Below are experts of layer 9 (counted from 0) of a mixture-of-experts language model. Rows are named router (the router's row for the expert), gate (a neuron's input weights, with its number), up (a neuron's input weights, with its number) and show model dimensions 0-255. Each number is 128 + 24 x the weight over its row's rms, rounded and kept within 0 to 255. Numbers have three digits each.
Before each expert's rows: a language model's description of what the expert responds to. This comes from a sample of Wikipedia text that the model never trained on.

# expert 28
Description: Nouns and name endings closing a noun phrase before a period or parenthesis, e.g. the company, the drugs, Soviet Union, Chon-kar.
router:093152100140165150101156160106094110148099148104096149146094150104106101146144159148112107113101151155150153099148138135101103099123155154146104143158162105098141109105153155121158114108155158146096118158152109147150111157090111150107136149097157142152154099153149164101097144152170108150116158114143105099138138160143112106153102108104165107144094147110105101103159103138097101151134163116104106160156101144159107150156104187108111105151151147163109101105156141119151101105098145132110162147122112100162099109154144149104149102098100106164146156130098153140152117111143105106136105147158152103101092149167151148134156098114149152105110099157108112147110155100105120147104151114098108147147107109103091146152161152111115138113158154140149150156105144101126098100151152
gate2:138187107125147125124108131096099129134145116127090121123165110094082187113118131149113101139104108160159124111108171117117117138117167172164114107119126130104112151153142096134145132152164127135096133129090162149151138070120097124130113134125094131138124126130167134162105138122151103159071162160114144140126144102149095120139129102126108131115149111102158083131137099131085142144105129113097170175126129163111169125128144142139078123123123149168150091112148141129116079111104143157062145099144142084154172116135126119096137140158111153172127104113124141098148135165079115158128124124086116113147120078152153089126113076158135157140076108121128100126150129144128152129116133088151111112159130117107158136126149109130169147132146116110150128150101153117113129092091092
up2:110110161141113123131103137180116137133142119126128141101138125125137125147121101136167120107103125161145159161096125122151149132148142116104132158145126137152163083089162093137150157153105113134132138121131167115105123170136091061164117139099081145128152103142144129091139147108160159110129108147135077166084133123128146123113147124127174156130141135198109142128147100110148120131088142129131132146136139094089092096137135140145133123117168158180136135115143140153128074156139104127162083148138116222135133145142089105096157099118159126149064141148132181126128133121105140129153159098159135111088133117106113155140111117111164118124126146121157155135088126125127131103129188131145112131110143150150178157161077131146096130151102112158150123133116113111130135128143140

# expert 5
Description: Articles, prepositions and word pieces inside French, Spanish or Italian titles and names, such as de, la, du, le, et, Los.
router:109144100134153147098152166094089099145093141123098151135093159121113113183159158150146103108097141146156129105145137145115119129142159136160091151165180107121132105112166149125166109118151180144107109152149118152142126144107116156100129133101147159134136101140143130112100155128157103150126155104157110089144149164155125101140099111076153121146113144105124111106158098147104109145138171093087108147144090135149105138149108169101116088145148153141094091106155142117145105106119144118122160154124106108168108102147141174097144105090107119154149131139098163147139094131144101110129100162148171115098104152154148144127135092121167172103098095142115101159110152096092107159101158117092114149128110107111099160137144137123108146135137128137139158170113136102124108090156148
gate3:102147145177119157105117122093118084144135101132147138150125148150115117131138140125145113151160103148139144064096125130139116109120123131122175140104146115113132129135104129087131101096138182129112108120162107147136132092123104153120113151086161096130100125102100094126113083099130111098170142101105081130103168105161151123115119114162146098165129144079118137151125126108141101145145163181110101134144146127124163152161092130106125115077146193159117133093156126083134113092137120136163161155100148100109119087106115120125124150122152137122140169148159161160130092095148127144083088106125140114111120112117116131110114157136169130085150134129124144150131102085123096097186157126152100162136055133096108144103119129108112119142114113120128101121142125097133095113119157
up3:121154092100160122175105109094114126123163136141103123093129172144136128160175120107123116096178115105134155185143137113132132135088127150139153110162149096103125148124122105182111096111137088125145121122164125128096147145139115098085116153144147136095163146112127136119125141141106142086168126145143125154144116145084095125115115099094121130081112115182145115115104127193066125112097118096127087107101082137167127124159109128129095101136135108103099134150104160109113113122121123153096113128137152150144169163158147131139126129180085143133116135122135094112113131079141094115121156114141131113129125147114123100147142132105110152127119103128169168117111114129097159143155117107149159056107142098163119140157077135110101144152105122115126145151080126115136160088136127

# expert 21
Description: Field names in infobox lists that come before a colon, such as Mayor, Coach, Genus, Species, Died, Released, Allegiance.
router:101168137135156154116146136104128121158101171102081134131105121091112110135123135167151121096111157154159135102122142146123100118133136162125109149151188085111156121111166140123151094096156136145103112139140106131150124119123110134127138144119163167158135124153149124104096148152127101141128166110155104130139158153143108126161086117107170092143120150125118099101156104135115094184123142125142122175152103137126119155163114170110113095153161152164112074074137155157158094107093133115109148116166107099136102108128159132111149086103104110137144157132099166149155122112124095114148119134128133080106120160168174143143144103121126147095121117164104082161113151126114127158098139124102121127140088101125096142158162129115086143108154120164156173150100135095107096090133132
gate1:134173086109146109150139131153152100153157121094099120139115136103162152105127107154141117099113114116112131093111106179126123119125128134124147177113132133115147093052152121151137146118148177150107097132155096090077105147119098124127106139151150141153092128157104145159103164146159143172108130116105127118154096104117076116122090128117109129155097135132130123132183105141127114124122098137129103101103110120143121163120159138112117113155179160134092145109159127147169103142147153166114107129148178138154108146088149185162156119129167159142175125141080143109176127106149148096094113157124170131106083142133122109094151118143136106124124141155131098087116145125122161139133124121107166143098143104135118108155131137165107153115129122142117106178128102117105103170157133
up1:144133096162159124112086159139178127182131130116140124115108135113094088116103115125113093140142146145107078131123100175101076141112114089104134146109121135113150168117110159096112135155084089165154083125107115110139135136146100145187145093120100132130100138133113113115101121103137137133160122149147093109123111106116156115129128105129100120143136142121136167092105169128122094171145140167119133153173138136160129116140129136145137143119106118114116100165125103121115144107147156137166148105090151097169139156110116134141137119089139110115109149189148116156149128106123113117136108093121163157152154159156168128126135090129132098180107142153176098104108090178159142093106145134150121103144144119133109101110097143155095123088135101150110121115165147079120172164128160

# expert 17
Description: Century digits 18, 19, 20 that begin years, plus middle pieces of personal surnames in biographies and election tables, like By-r-ne.
router:110119119137180133111159152097086101153130168126105150167095161119126107153153165142144095099103184146155157103150139144116106078147154150135123137178127093111127109104126130114134082119157156105091136157150121143153116145071096135122133159095140130140154123152124173106104144148144116144125150097137096096133129150141110105137108086117140113148105134117131125094157097142098100139110147124124113138125121128175106146176113185091121111150154156124096120081163151137168130096127122130120146145105118094163096120135140144131145096113110132144129142128117144128165095103156103102143080124175146106111087154145135151148141100117135136117062131159093090154116163082106141150124125101097099133158098108112101141161153138123105128121145157130152133133135128094126088098166157
gate0:106146139108170136113147094098154147163133064136131122194112121091127153148129126155139110158146145137135138136103144158139160149129162123114119169152137083134121101103106109068106119117167140096134109122113139140086129114107131136146121161091148125125105145134118086118122150121099123067150181123146089131165095124158075145098103141132132140124127083085117128121125136128094098181120126105131124130153174118151135103122132136116122114133126132118114131178140179141139114146112077137091138118143129088142127104144148096134164145103131176078130167113146123169149111130106149128096144117141137140128123121139148139081111141142124088131124152149152135109105188143137099148143100132143149138163100137080132155124159124126183128147137159126136126109082170082179148131110131
up0:112102114120152117151169105154161159128119120167143121114139123128132116140082128153144149085168106102119148141161147121133119132179089135133121127106131119158097120108128123107138164115154146173092152105139090148131139122136144139143132148132119069132131108101104149119149166130155115127122107120151078160179100139167131172132156138140144106117099144171084095125116143112140129124144132137153159117098161125116122109136099125117070091107109107131152130116097117117130134164115123154145114150135087141132095130101169124139086092105103118117138173138114159148136159154140127112098142108127085093148168134142121119114118103184086100128099140128115082161129116148172142112152138101171141106149168112130097159113114148130095138122149065116102125138192114128076144126083080

# expert 31
Description: Words after a or the such as first, second, one, plus degree and title words like Bachelor, B.S., Miss, Mrs, vice, ex, and $.
router:114155089136158163084159158107097089156118145121077141166104162103092097132138159156147115109113151158136168115143150163094109091087135120134109140145151099099145105089140139108150134124172153146117122135174106150144103166076118138101136139090139157144146118140148155102095171151180111143106146123161097109162150144121124109153098106122166088143121144090115109109133083147124109134114161112119100137136101147151142151127111173110097118130142158163097092125163145126144088124129131135133142129126095100130124103151133142109148107107102115170142135122127163154164130124136104123139121148152157110108113163150170165116156119097151143137102102142095129156085165117131123184110154133101086113139106098122123144157150174101120148102134142140137172144132148088123130098153141
gate0:098128170152125151101122103100096076095143120115104095170117143142134162118135131129127148123136191127158154183153132133138138130150150123112138125140112157136113162131081118140158122137145156114122167135128144135122191103179122121111176131088154142125141100163126115099091156145108153091140128123121127103123105148110133105163153150091110119119135072096140161160127140105111081149080112114132152133157119099160155098122142130154133133138119126123099111134136144165104104121152108093128157091115082094183139107102116110168151127158153131107141146085141155101143072168110126130114135131148132114122087175138132146145098187176135141132127118147200151103098135113122087122151151154106155108142135125137136122136095135124129138115117150112135129121107138074149090119140134
up0:133124115095124120158119113147153158131108142165152124121119098151095133101105126147167134110130093101129082110168107130153133130174146163119131138131140103103141109116164108097162126101120168160153104099166110137149108087118119150119110111132149128133125143140149141121123125193147110103111156136098100132076122145189130120149160101145146123122121142147126107158118142129154164138144151136144134101101136143117158158115151128117042144101117118105121083134129100131141120175106144163138115156146118140143142108114185148120095163097109152097137130152131185132125134136151133136139129131118123166146165131151090129100101126132110101091109148106093120096139129152173151189124120129169119151172094092151125133143176140121098138179138082110070144134155105141100126145089134

# expert 23
Description: Month names after a day number and city, state or country names after a comma in birth dates and locations, such as October, Oregon, Vancouver.
router:093151100138165149100156160105094109148099148103097149145094151104106101146144159148112106113100151154150154099148138136102103100123156154147104142159162105098141109106153154121158114108154158146096118159153109146150111157090111150107136149098157142152154099152149164101097144153170108150117159115144105099138138159142112106153102109105165107145094147110105102103160104138097101151133163116104105160156101144159107150155104187108111105151151147163109101106154141119150101105098145132110161147122113100162099109154144149104149101098100105164146157130098153141152117110142105106136105147158152103101092149167151148134156098114149152105110100157108112147109155100105119147104151115098108147147107110104091146152161152110114138114160154140148151155105144100127099100151152
gate0:115171089143168151135156132090089100150133098117126159196140109110113145132145123122115124142099164099100135110094127127144141102137140100124083151137096106130109134114108096141124112131148125075143130152116122144131094121142129116130166156096137155145128121108085068099113125135132131091208179103102113132127106117167113149127125105126121135126115121100076143098095113145127126127090134118120131138138159099135156119106124135144129147134139120135126106111105100113170125082105117115150182114123130079141133067111130090143147125124128134087109104116140123147178099111068181105154151094147136110107129115155167166172129145178119125118113122172135128127109171145146110145142110135108145121158115152113139115179126115100119093116096157095126128121092161083137108129141155
up0:100139131123137128150166172137127165117116094096147174077170134184096168103119136099131120107130086096120099130121124149192130151185123113110117133136131114120138138100151133100132101169115101144139099110120134146146113136177119137122152156136108122127154129117111145098152098114147096103111164159155153100093095112151124158149167111133120128112109161147097162132121153122135124097131154139141151118145176108138131126101139122113148097116181166121122130103083117142125130157122138151122119097154108139153118139142161098149112155102116169150108167145125118158120173153181158121136152119143099154153146107129079131122134137157159064120103145112127103149136126136152128108095147118086119141137110121153146136130102130177124149095128121112116109136143151060073153134065116

# expert 36
Description: Surname endings and name pieces in rosters and result tables, e.g. Tan-aka, Mu-eller, Reev-es, -ović, plus New before York.
router:093152101139164150100156160106094109148099148102097149146094151104106101146144159148113107113100151155150154099149138136101103100123155153147105142159162105098141108105153154120158113107155158145097119159152110146150111157089111150107136149097157142152155099153149165101097144152169108150117158114143105098138138160144112106153102108104165107144094147111105100103160104137097101152133163116104105160155101144159106150156104187108111105151151147162109101106156142119151101104098146131110162147122112100162099110154144149104149102098100106164145156131099152141152118110144105107136105147158152103101091149167151148134156099113150151105110099157108113147110156101104120147104151115098108147147107109103091146152161152110115138114158154140149151155105144100127099100150153
gate3:123134119193131150124160152129127104116125106106136147172122145141118113119151167141161139127121112172140120103145101144151159140125147159155130122137105120184112156163145186109184107088164146131104108157171121148139120102130119121144103126086139101134145103120112135125118113158116124116142155134137095116129157122142129129132091094120190101143165122117093135132121112141134142167132143143120128149137124133140122166163106138079160092099207181155130136086114127115147109107125156123123130143097134181110116108131119112085168095114115169184154125157147178152154122127126120110112123139125150128093099169125126116137101124147098139106111138128124124121159169095153104133126101116119087173115048142110113175131138123133087155128136161127111093149146101109117118124145111
up3:104161099128150092141088102072125125115149138149121150144174138121138137164168137135107124122112114135126158129123139111133122169090151126087109082140107074110137117167144146175123109146150132114139104114109153121137139138135124155124136170111130149125107103092098126180164137147107108057114153139130141110136146145068107143182140085141120132081118124207164109153096130118117113125103139100100100103127129142146117112164131131134148097122136156118091135154130133135113112127093114090090145138141123100130151107139121086089146098137105160139143126150115150068123122100126126158125148081136114114132129172155144134097150162147129132163144137099166127065100123115141136150149100118094150093122165138164121112141141132103122114179140119152142120133095153156135162126172125

# expert 38
Description: Final digits of large numbers like base-pair positions, month names after a day number, and nouns like agreement, marriage, social.
router:093152100140165150100156161106094110147099149103097149146093150104106101146144159148112107113099152154150154100149138136101103100124155154146104142159162105098140109105153154120158114108154158146096118158152110146151111157090111151107136150097157142152155099152149164101097144153169108150116159115144105098138137160144112106152102109104165107144095147111105102103159104137097101151134163116104105160156101144159107150155104187109111106151151147163109101105156141119150101104098145132110161147122113100162099109153144148104149102098100105164146156129097153141151118110143105106136105147158152103101092148167151149134156098114149151105110099157107113147110156101105120147104150114098109147147107109103092146152162151110114138113159154140148151156105144101127099100150153
gate1:088155119134162151109146168121109139136092112124110142112124105112142144153155159142140108145122154128158154094143143126110087102148142165111141173128122098085145118104149132119182114121162178109084155157155136140119121128102138124090131153088172165132140090127136155105079129125176135149159153127143103131135129158139074110130136118129138107144065135125091104097134115118110110153146143142112129159163111111152127167141124172112119108159179154149107122104177147128180119101139128151081152148142158118135135116135168143128171090121094134165110125126121163148144111102125112115148115156154137120116121134145149130120150131125169127113098117196103098142140131077096150113147157093109135125129095097119084122164188155129112134118133162140169145136093155121136105105129136
up1:139128097153117138087119123105132137155134164116105171158120157125117063154130140174161123067146120145124120154136140169125139127139106133139112097132137166130166151102110130125116151133101113155133099167163126129205114142123099168162127123142101133162127098170162102114130124149117109162142120103123102095148171091120154110113110150095102128107125158085140137149122130124126079147120134130137158108105101143128098120145145132154128144122099156114120096153117130120097126117122175063162110107105109077128102142115109136150153128114129133135135128167139093127143148139182110092169136125109166123150101155121122143124148139124097096152131123098127094119113114194154096129077118155133115149149146149135138147147079113149111098134124082150089172112169096103118117123168130

# expert 20
Description: Final digits of numbers in tables and measurements like 5,19-6, 1,71-0 kg, plus his/the at clause starts and plural nouns like novels.
router:093151099140166150099157160105094110147100148103097149146094150104106101147144158148112106113100151155149154100147136135101103100123156154146104142159163104098140109105153153122158113108155159145096117159152110146151111157090112149107135150098157143152155099153149165100097144152170108149116158114144106098138138160143112107152102109104166107143094147109105101103160103138097101152134163117104105160155102144159107150155104188109112106151152147163109100106155141119151100105098146133111162147122113100162098109153143148104149102099100105164146157131098153141151118111143105105137105146159152103101092149167150148134156098114149151105110100157108112147109155100105119147104152114098108148147107109103092145152162151111115138114159155140149151155105144101127098100150152
gate0:121146135122129118098155152095149111136141138129101153148103122152153134142153128133108146153122131145150105122119114160146113132089157123141092139148128164107101133127132087096133102111146104099120173137099161131118064126138097137153173149110124129108115119118122134123106124097143101130172142104138085124169141129127110111110044109135142113152157096105110155144132160107099104173078171129148137126135129163214113093161134150142135126112156123153095124121123118161149167152134141043117178120142113129163122084124106159114155120102147126157135122154111164165160095102134120142165126157152145115107113143143111112135120166118117116157074122129118134110121136121115126140157108120126113116161126117089110087143152112079116130158132134145121108132111129081138123063172141
up0:163083126153109149122105118137142139126120104122150126116151117145115127096123138144156125135155175110096155124158132143153119136139161150135109158100121163127148161126137163093167123128124140148110102164151134145149130111134129140127160133110139152088131104099135130161152107122130135077145140124160103148098115162168159124108150148173106095130102117123123098148130129126130160117123080142154159112127155153104156106108110136129119116115096151115119121103111155184128130167137118146066159087087108109142172157128149132103092133143108134095161113102119152102165144116110101117115113139149108151167142138109097107125112088159083056126083157118094132136109096116135188142088093139155137104138161097147105142110132121081156175159096110126127104093106126176103145172089141

# expert 29
Description: Dash bullets and table pipes at the start of infobox or table lines, plus country and kingdom values like Animalia and France.
router:110163104135155149111130142102110111146115152085096152137105134089129103152137148151132103114095146168163145098157139137095113094143139134129115170155163099099140095099150139112171107117137144156117121153159093147153107123125120165119154154089156148130134115151148160113092147150147091152121153090164086117142138136145111096155126110095162093163118133088117113100145117147099096147144155115113094166159114148140126143147095164098120105154152150158094086081145152112141105097108144115104147165141108102151089100135145153098160089116086121154144164132083162127138121121147102080139082155127160099108110122157155138133163107102149149112104119142113123153121161103119114159125167109119072124130112116110104154151144141099103144101148147145129144155122160099132114098158143
gate2:109136157104131144135138117086123162104141106155125127126106147102154171128128144125134134136120144137132133151118169142139111103142143149124105117134131084153137140163125152114168196155117129131110094111090167147151159064148101181106137148200139153152163113117122145101137131138164061184112132112101170145102143128152117110112123073154125120128140146138092104124127172116139140133132109151136153155131125118108092106156105142110122149109095134111125070131129112119137101081074133135075102085149140136130135151141121123143145126138100151134117138134133119092118134182117074162157135115111106136114138113127159107114079107149109166138143121103110123101169159095146162102148174150135088127141167130128132137160143116114128176124166127167130093151105139127115098130146122
up2:105097152137109110097146106106137162140165112131127111155130118104120143100124169144133102134141132139111136172071149137158148112155161092094127169092137158135140114136150100110172133208101123113110117137089123130140148118157087152099159145167116139137131106115122137153151140191142123164133148116135097126073134128124138141124120115138103161137131128122081185131124125101120126131130097168167119161148157129124116119127171135140130148159129136116124105143136118175070085053100131106110146140130124140145152124135143137120167095118104154144112154140147127105125139184126142073167088132120132112135114105130096134140107102121121168102120130121141171115082150112118176135147159141139129127121135111123131176145117107114130189088137146123097084136172137118143111129149163

# expert 37
Description: Decimal digits in percentages and densities, plus the ends of split words such as -ides, -les, -vent, and en dashes between years.
router:093152100139165150101156161106094110148099148103097149146094150104106101146144159148113106113099151155149154100148138136101103100124155154147105142159162105098141109106153154121158114108154158145097118159152110146150111157090111150107136149098156143153154099153149164100097144153170108150116159114144105098138138160143112105152102109105165107144094147110105101103160103137097101151134163116104105160155101144159107150155105187109111106151151147163109101105156142119150101104098146132110162147122112100162099109154143149105149102099099106164146156130098153141151118110143105105136105147158153103100092149167151148134156098113149151105110099157108112147110156100105120147104150114098108147147107110103091147152161152110115137113159154140149151156105144101127098100150152
gate1:114151109141146133129123145104112151172093133107098165116085123129149161153127120119132156130090134126164155087121112140118111133137130152133124176150144068079128117101125104143160156126155148132067135153139152139097099151124132125090128168126179165153139108152155116091107115151146133169128117117105128120168166105135090120134099125107089142135073139106097107105177144089108073138127132119140078131132110141120122144122130160128119121107185148132105124106174136119182118151147124138111125138148141098141123143132136150144193104119115140134141127148141165118149121110165107096144100134117128086124120126160168123102140097132103110093082142179127095136134147127135132135128136150080118137116097111095067136180131134140067095091129113151141131117109157137109108117138146
up1:125112076139107127114130155137137138146126142141094121142162140092121119142122158161138078128148107096107092142121154171110127108095048152127140103130061202086140157112076130122129149118104109131144081122150112155124119113116128158167126119144102106160109101154124126131140147085129137130142101085127100121144127103079154108138154132119143116121133122091153130146122128131159099173123156140126145142158100134141156110141149119148128152117088175115122131190124131103129103123134159101133099121128109100137121159132128128146136126168137150128127117156121143142113169152168124119145164149135147158099128142138108115091173123131108120168146127123142128121147074144178120126093173145131142115139144156125160114106083132167091126097136069148132183092154108081110117114123131

# expert 35
Description: Tokens that open a new text or follow a break, such as a stray number, quote or byte, plus URL parts, coordinates and separator lines.
router:092147103147152153116162172123096117137127136106086153142101141127111096148156172156127094091092159145167139113148141170097106091115150139147110143148165105085162122110143163115148112112135155154110094156153114166165109153099101148113137153094149122155152114153158157083092121135153132147130149104135099101156155140154099104159098122094151125135096130077105120111166116125103114165133142120107096162149106161160121159135104196112112103146149144156112108104145140132134102091116156146094163138133127097158102093158137122120159092089112102146141145111099151136137092119128113091151121135140164098089106151159157146125159117098140155110093094163112120144099157097116127139114145109098123149154104120113083145139142130098113145109152134144138166124133141105131117096147131
gate1:109134098145171147118145124146139157158122097148114094119113103096143124124130116140143138102119115135124139121125113157107079125113144136088130137103114126108125115111131143121167114097122163122075125145121149138109141145124106130070115149131170158160129103139136148112071128130142096141135129098177125117167110126120082132088098139116140144134088166102099118130114133140090111111092091148125103104142085127157107161157164152113119126141200163144105127103127104116194114137138132158123112121161113130135098145098130209151155109121117121140157109118152141151120125110153112097125092159123127072130122102152127138124125104105116118118107138182079104134131102097134129162143139132070118156114124094142112125163160111174086139108107121132158142185119193142096115112146131
up1:087138107171109112117117133144137110158124088160122130161114182125126087121070114116130130103145079115121097127107150119100137116151100090163132137123134164084164114111114115156113139152125108129114118137107157088161078145118091168132121144148126139126046086146139130130138137114122140184188093115111114114147100111098102130125131153135118127158139137090109174144114123095133096113132145117150136154130133097108140103075126124101147128131120128125122096199079113107100120136102147133142131105122151113138133130106106179121148137082143145140123158120116121152152161107135068103127146106132106111138101123138166071133170142127118109141129092129150084100086103154128116144098147159141141112132117147134150125129074106176134131119134090154150170122164134128125123143133113

# expert 7
Description: Plural nouns and plural suffixes closing a noun phrase before a comma or period, such as activities, systems, shel-ters, recommend-ations.
router:093152100139165149100156161106094110148099148103097149145094151104106101145144159148113106114100152154150154100148138136101103100124155154146104142159163105099140108106153153121158114108155158146096118159152110146150110157090110150108136149098157141152155099152149164101097144152170108150117159115144104098138138160143111106152102109104165107144095147110105102104160103138097101152134162116105105160155101144159106150156104187108111105151151147163109101105155141119151101104099145132110162146122112099162099109153144149104149102098100106164145156130098153141152118110143104105136105147159153103100093148167151148134156098113149151105110099157108112147110155100105119147104151115098108147147107110103092146152162151111115138114159155140149151155106144100127099100151153
gate0:096169153106178149100138093146153102121120120084103129150120122128125180167107127135099109131109170148142165127135112144143151151157139144100084127129128108108098121131122116110108095149185135121105154179127149140147147140138108099102148107057111148155129107099113089168130126135126122091203123141143135135159144160139108105099084158129114120127160074130166160112138130117103093205105130103138089116168148153155143110119152141146152133131132111122101117141146141162093098135126077095103184112137121110145171105121100135112142147112112114117122141116115125125153070117114128126142125126161134130122111134133161140175162103142169138129121136138136125103113110157134092130108135109145126143140111148137112137127118136137139137120137181143133107117058140098136110108186149
up0:132146090143138133147126125114133148127166105164172143139113121147130160126090127126148159122138143086123129081126142164132149143098122124074130126106103117108148132133128160107127152120074184132144089127127102151158122113157104102139143158096151129144129136140092134104121132182155105137097130116120131119131105133167134129110093110136155138103139165182107135126131140129159129134123132123132156152108149125155145141090166126143114056077157079118143133118112170151170129143078121141124100114100109152141107121157157143121078122164145102135108119164110174106123167123153126149146173133100140131160152116122118146083154117111139136095109171137088143121128125134098125138093119085160112129169128087190122134155144076139124092140112089127092121137154136143147102175089151

# expert 30
Description: Equals signs of section headings, the space before a death year after a comma, and non-Latin script bytes such as Thai and Georgian.
router:093152101139165150100156161105094110148099149103097149145094150104106101146144159148113106113100152154150154099148138136101103100124155154147104142159163105098140108105152154121158114108155158147097118159153110146150111157090110150107136150098157142152154099152149164101098144153169108149117159114144105098138138160143112106152102109104165107144095147110105101103160104137097101151133163116105105159155101144160107150155104187108111105151151147163109101105155141119150101105099145132110161147121112100163099108153144149104149102098099106164146157129098153140151118110143104106136105148158153103100092148167151149134156097113149151104110100157108112147110156100105120147104151115098108147147107110104091146152162152111115138113159155140148150155105145101127099100151152
gate1:083189099096111127117154162140110133197099120136116149118115136126124138149149135147164111139101121114144153114145087134100094108130149154102107159116136124126126116069173132137180105124152175100097148146152104103101129146095109132107120134108174156148140103169126161098115113124165132149127140150113102148144126169164087123149119126124135122108069167112107093114156141126093094156132139137097101138114097138145121147135126165126105120127181139142109114093150153112159116116128134133112137156147133135159118096133158123132143105113105122141158119146117133159107103108161109115149113145118130090108118144131145104083138104143092109113048090138094114180107149096100151123175142113070121151131115094102108114142158157123104135098120103160138153164136158099113106123133147
up1:105115103157151141117120147143198146155138140113123143147092106107122119141119126174144139145147129109150091105130129164105135130133081156126154118145139163091163163110145192113149147140093107172088112129140110146159105189146115099170119153115108111133154091155136090139139135121120102118141115100141136092158122163090108100124119124132135109149117114105104142139115164117134079128145115103173176121164150172127123183157148127133137156132117142122138131148123156074141130104135162119128112114131127108123144163135144144120144134176149148131109113159117148108127154133133126120141193118121137143158118138136150113082169113139183134179126115117137107116106060151147122143101168111161128122160130157142164142112071120136081098146167099147128166123163148121107130140123116

# expert 22
Description: Digits in table cells like track times and coordinates, plus assorted prose words and place names such as Central, Brunswick, history.
router:094153100139165150100157160105094110148099148103097149145094150104106101146144159148113107113099151155150154100148138136101103100123156153146104142159162105098140109106153154121158114108154158146097118159153109146151111156090110151107136149098157142152154099152149164101097144153169108150116159115144105099138138160143112106152101109104165107145094147110105101103160103137097101151133163116104105160156101144160107149155104187109112105151151147163108100105155141120151101105099146132110161147121112100162099109153143149104149102099099105164145157130098153141151118110142105106137105148159152103100092149167151148134156098113149151105110099157108112147110156100104120147104151115098108148147107110103091146152162152110115138113159154140149150155105144101126099100151152
gate2:116127136134156139090127118106071118146115100173107154083144169136143158129100137156116090125109151103101128091139131137148145134138136175168107098138095136136120107143131132155153185128160109130123100164147181116143152075162144134111120151153093187104125090095141150077156148146143148139138134122117132112133127139114153134109128154075162131086124125105126075116158143110116128139161134114114111169118130109072100111157131138094125130117106134123125079081131142128136111080158150158121141094157133103095146142141088126150134124106160157135117119156146085088148130172114138196141144165150109120094111126115155127115126133118137135132108138133124089123170159112147138124100162122149121144135140094102154116121127129120159115178161114147116073174124121127133168120120120
up2:103112160144129135153118144153142162163168140122113127123129111135097124138100139097145128179142143133084135130080144125117112105145136142084112148133114146149160159112154115142157136174118102148104182111166111131153116133152125160152115134131101182119195088111128176131173160160142141155153118138127096107082110139153141152119129134092134143096135142113134108158127087100138106103166120136126099145156189146125139105097121136135113157129123121143112165131154101141134127090079119149173147167120129155110094132144089138107118094140173132113137132166192126082148155108151183106113151177112105114132144118136137150156121155148109143091117145129177140126095160142114121132129103115150161163149170106168121108166129136133148124083131118103141148130150143116107144140117158

# expert 9
Description: Digits and name pieces in match results, scorer lines and coordinates, plus month names and words like special, technical, reviews.
router:093152100139165150100156160105094110148099149103097149146094150104106101146144159148113106113100151155150154099148138136101103099124155154146104143158162105099140109106152154121158114108155158146097118159152109146150111157090110150107136149097157142152154099152149164101097144153169108150116159114143105098138138159143112106152102108104165107144094147109105102103160103137097100151133163116105105160155101144159107150156104187108111105151151147163109101105155142119151101104099146132110162147122113100162099109154143149104149102098100105164146157129097152140152117110143104106136106147158153103101092148167151148134156098114149152105110099157108112147110156100105119147104150114098108147147107110103091146152161152110115138113159155140148151155105144100127099100151152
gate0:121136142149171155061162090073116084154126152110087141130132104072108155149133157164117120094144176150171131128114145174106113113132132149120147108154146113128112119138126137139154109114125172120152130140138145158144144129143102138140144130126157108143118106116149092104079142128155099125176179117128137137128138105147104111138098118087158106112104058102134132099127111153125095184132109136144103092157135142138123102138125161103108121151139143145096108108122139189144119102151145118091169143127121097142126108131134171103154131090125157121117181139115125173158088142143142115150133139150159105113140171121151162118164156135139122136080134157123130120124123138089132140138119136100090142184085132160111119117146111093123142125123165147140118118086187113138116103127142
up0:136139141107138114158142132127135178130112092131141134156116191141134119111101113143131112087106106096109143137148132112089099120167129125122093139136116109140147140118109146133124127136134131177060143097081117157154110116114135136132116107102104155129105112128111139099122127146165120108109138161109135142131151157138169112102135096128114105134157135152143057163136131154160108147130124163109113108104128162170186150122154143151125113136121162124139143107135141124147132199137160148076117140132110130120137105145114141106093121129114114114175064121099174137121112148129176137106140098124141105128155086149127108171116116157136096135104126105137127112130122167174128118128122105174157122128085071138160148133144108194129120123100076103104172184176120149138132106116111

# expert 33
Description: Double line breaks after sentences, table rows or infobox values that close a section, often just before a heading or new block.
router:098142093135148154119152176109092112131104152095114136156113143113100124168152156161119128116101128166148153120170137146116104119112142144131097134129155114120154094086149153098151127140138157154102109148144107153143093153117089160126122177112148147157144098143140129110097150148166122147131143117140104110118144138145129113156112112078137129140112148108105100093143113133084076151126160111114105147168128157164114154145117179106122095148144133169102092110154141129149102096109147145099177152132093097137093100142122140086151112106102109166148147134077123160180107115129116096145112137137149077079114136160160144138160080122137157120109112159103093147106161090101109136112141128103127141156118097089110131145159150128109133123153136122131144162112145081121086100159152
gate9:096120128110113126121113128138141098112144166120120188163111112141081131098154134104142122116151113136118110110145116124133126123140153150107148193165112157136142083092132146131107143141155142162122118149177142118142140109134168190160158116144153116108171111163114147109076182109105112130161088104121122132128076149137121133126113125119165070096112147160130136108141145126130099134159121108118126119124122176127150130165124127113134159119101096142133144157123153138173132131128143106132158153138053136116098154131111101176150135100130120107175120100173126091130158148088115115156140146134172160101155125140137141149138099156106120151125161124152107131125168178132185162097109152138143115145140193107129130112126145105114168115151106139116097136104143163111104110120114
up9:124130099116077089135092109119149098130070157118149122075155139140149098114114161128108143163124164148145135070147163115116100131107139124100138094155158137162146111168161141100115145135123098141156134150155088132134136124115073162130169121119120169164123116144102160171127176182131145099148135077115091144156124146164123153113153168167143121129109141131160136109078090138155157145135119096082152117121151112113122147086174129122174148137133162137144128103164103128164136106119135144161132101125101107110165108099107157140083166116107144122125121156121154137149111151104136156144144102136135189159121124119092146101127125147134110160129149144127154147115107121121110096124113132148121159158120131103157130127128115130177129097140142094099171129135098115139166148141136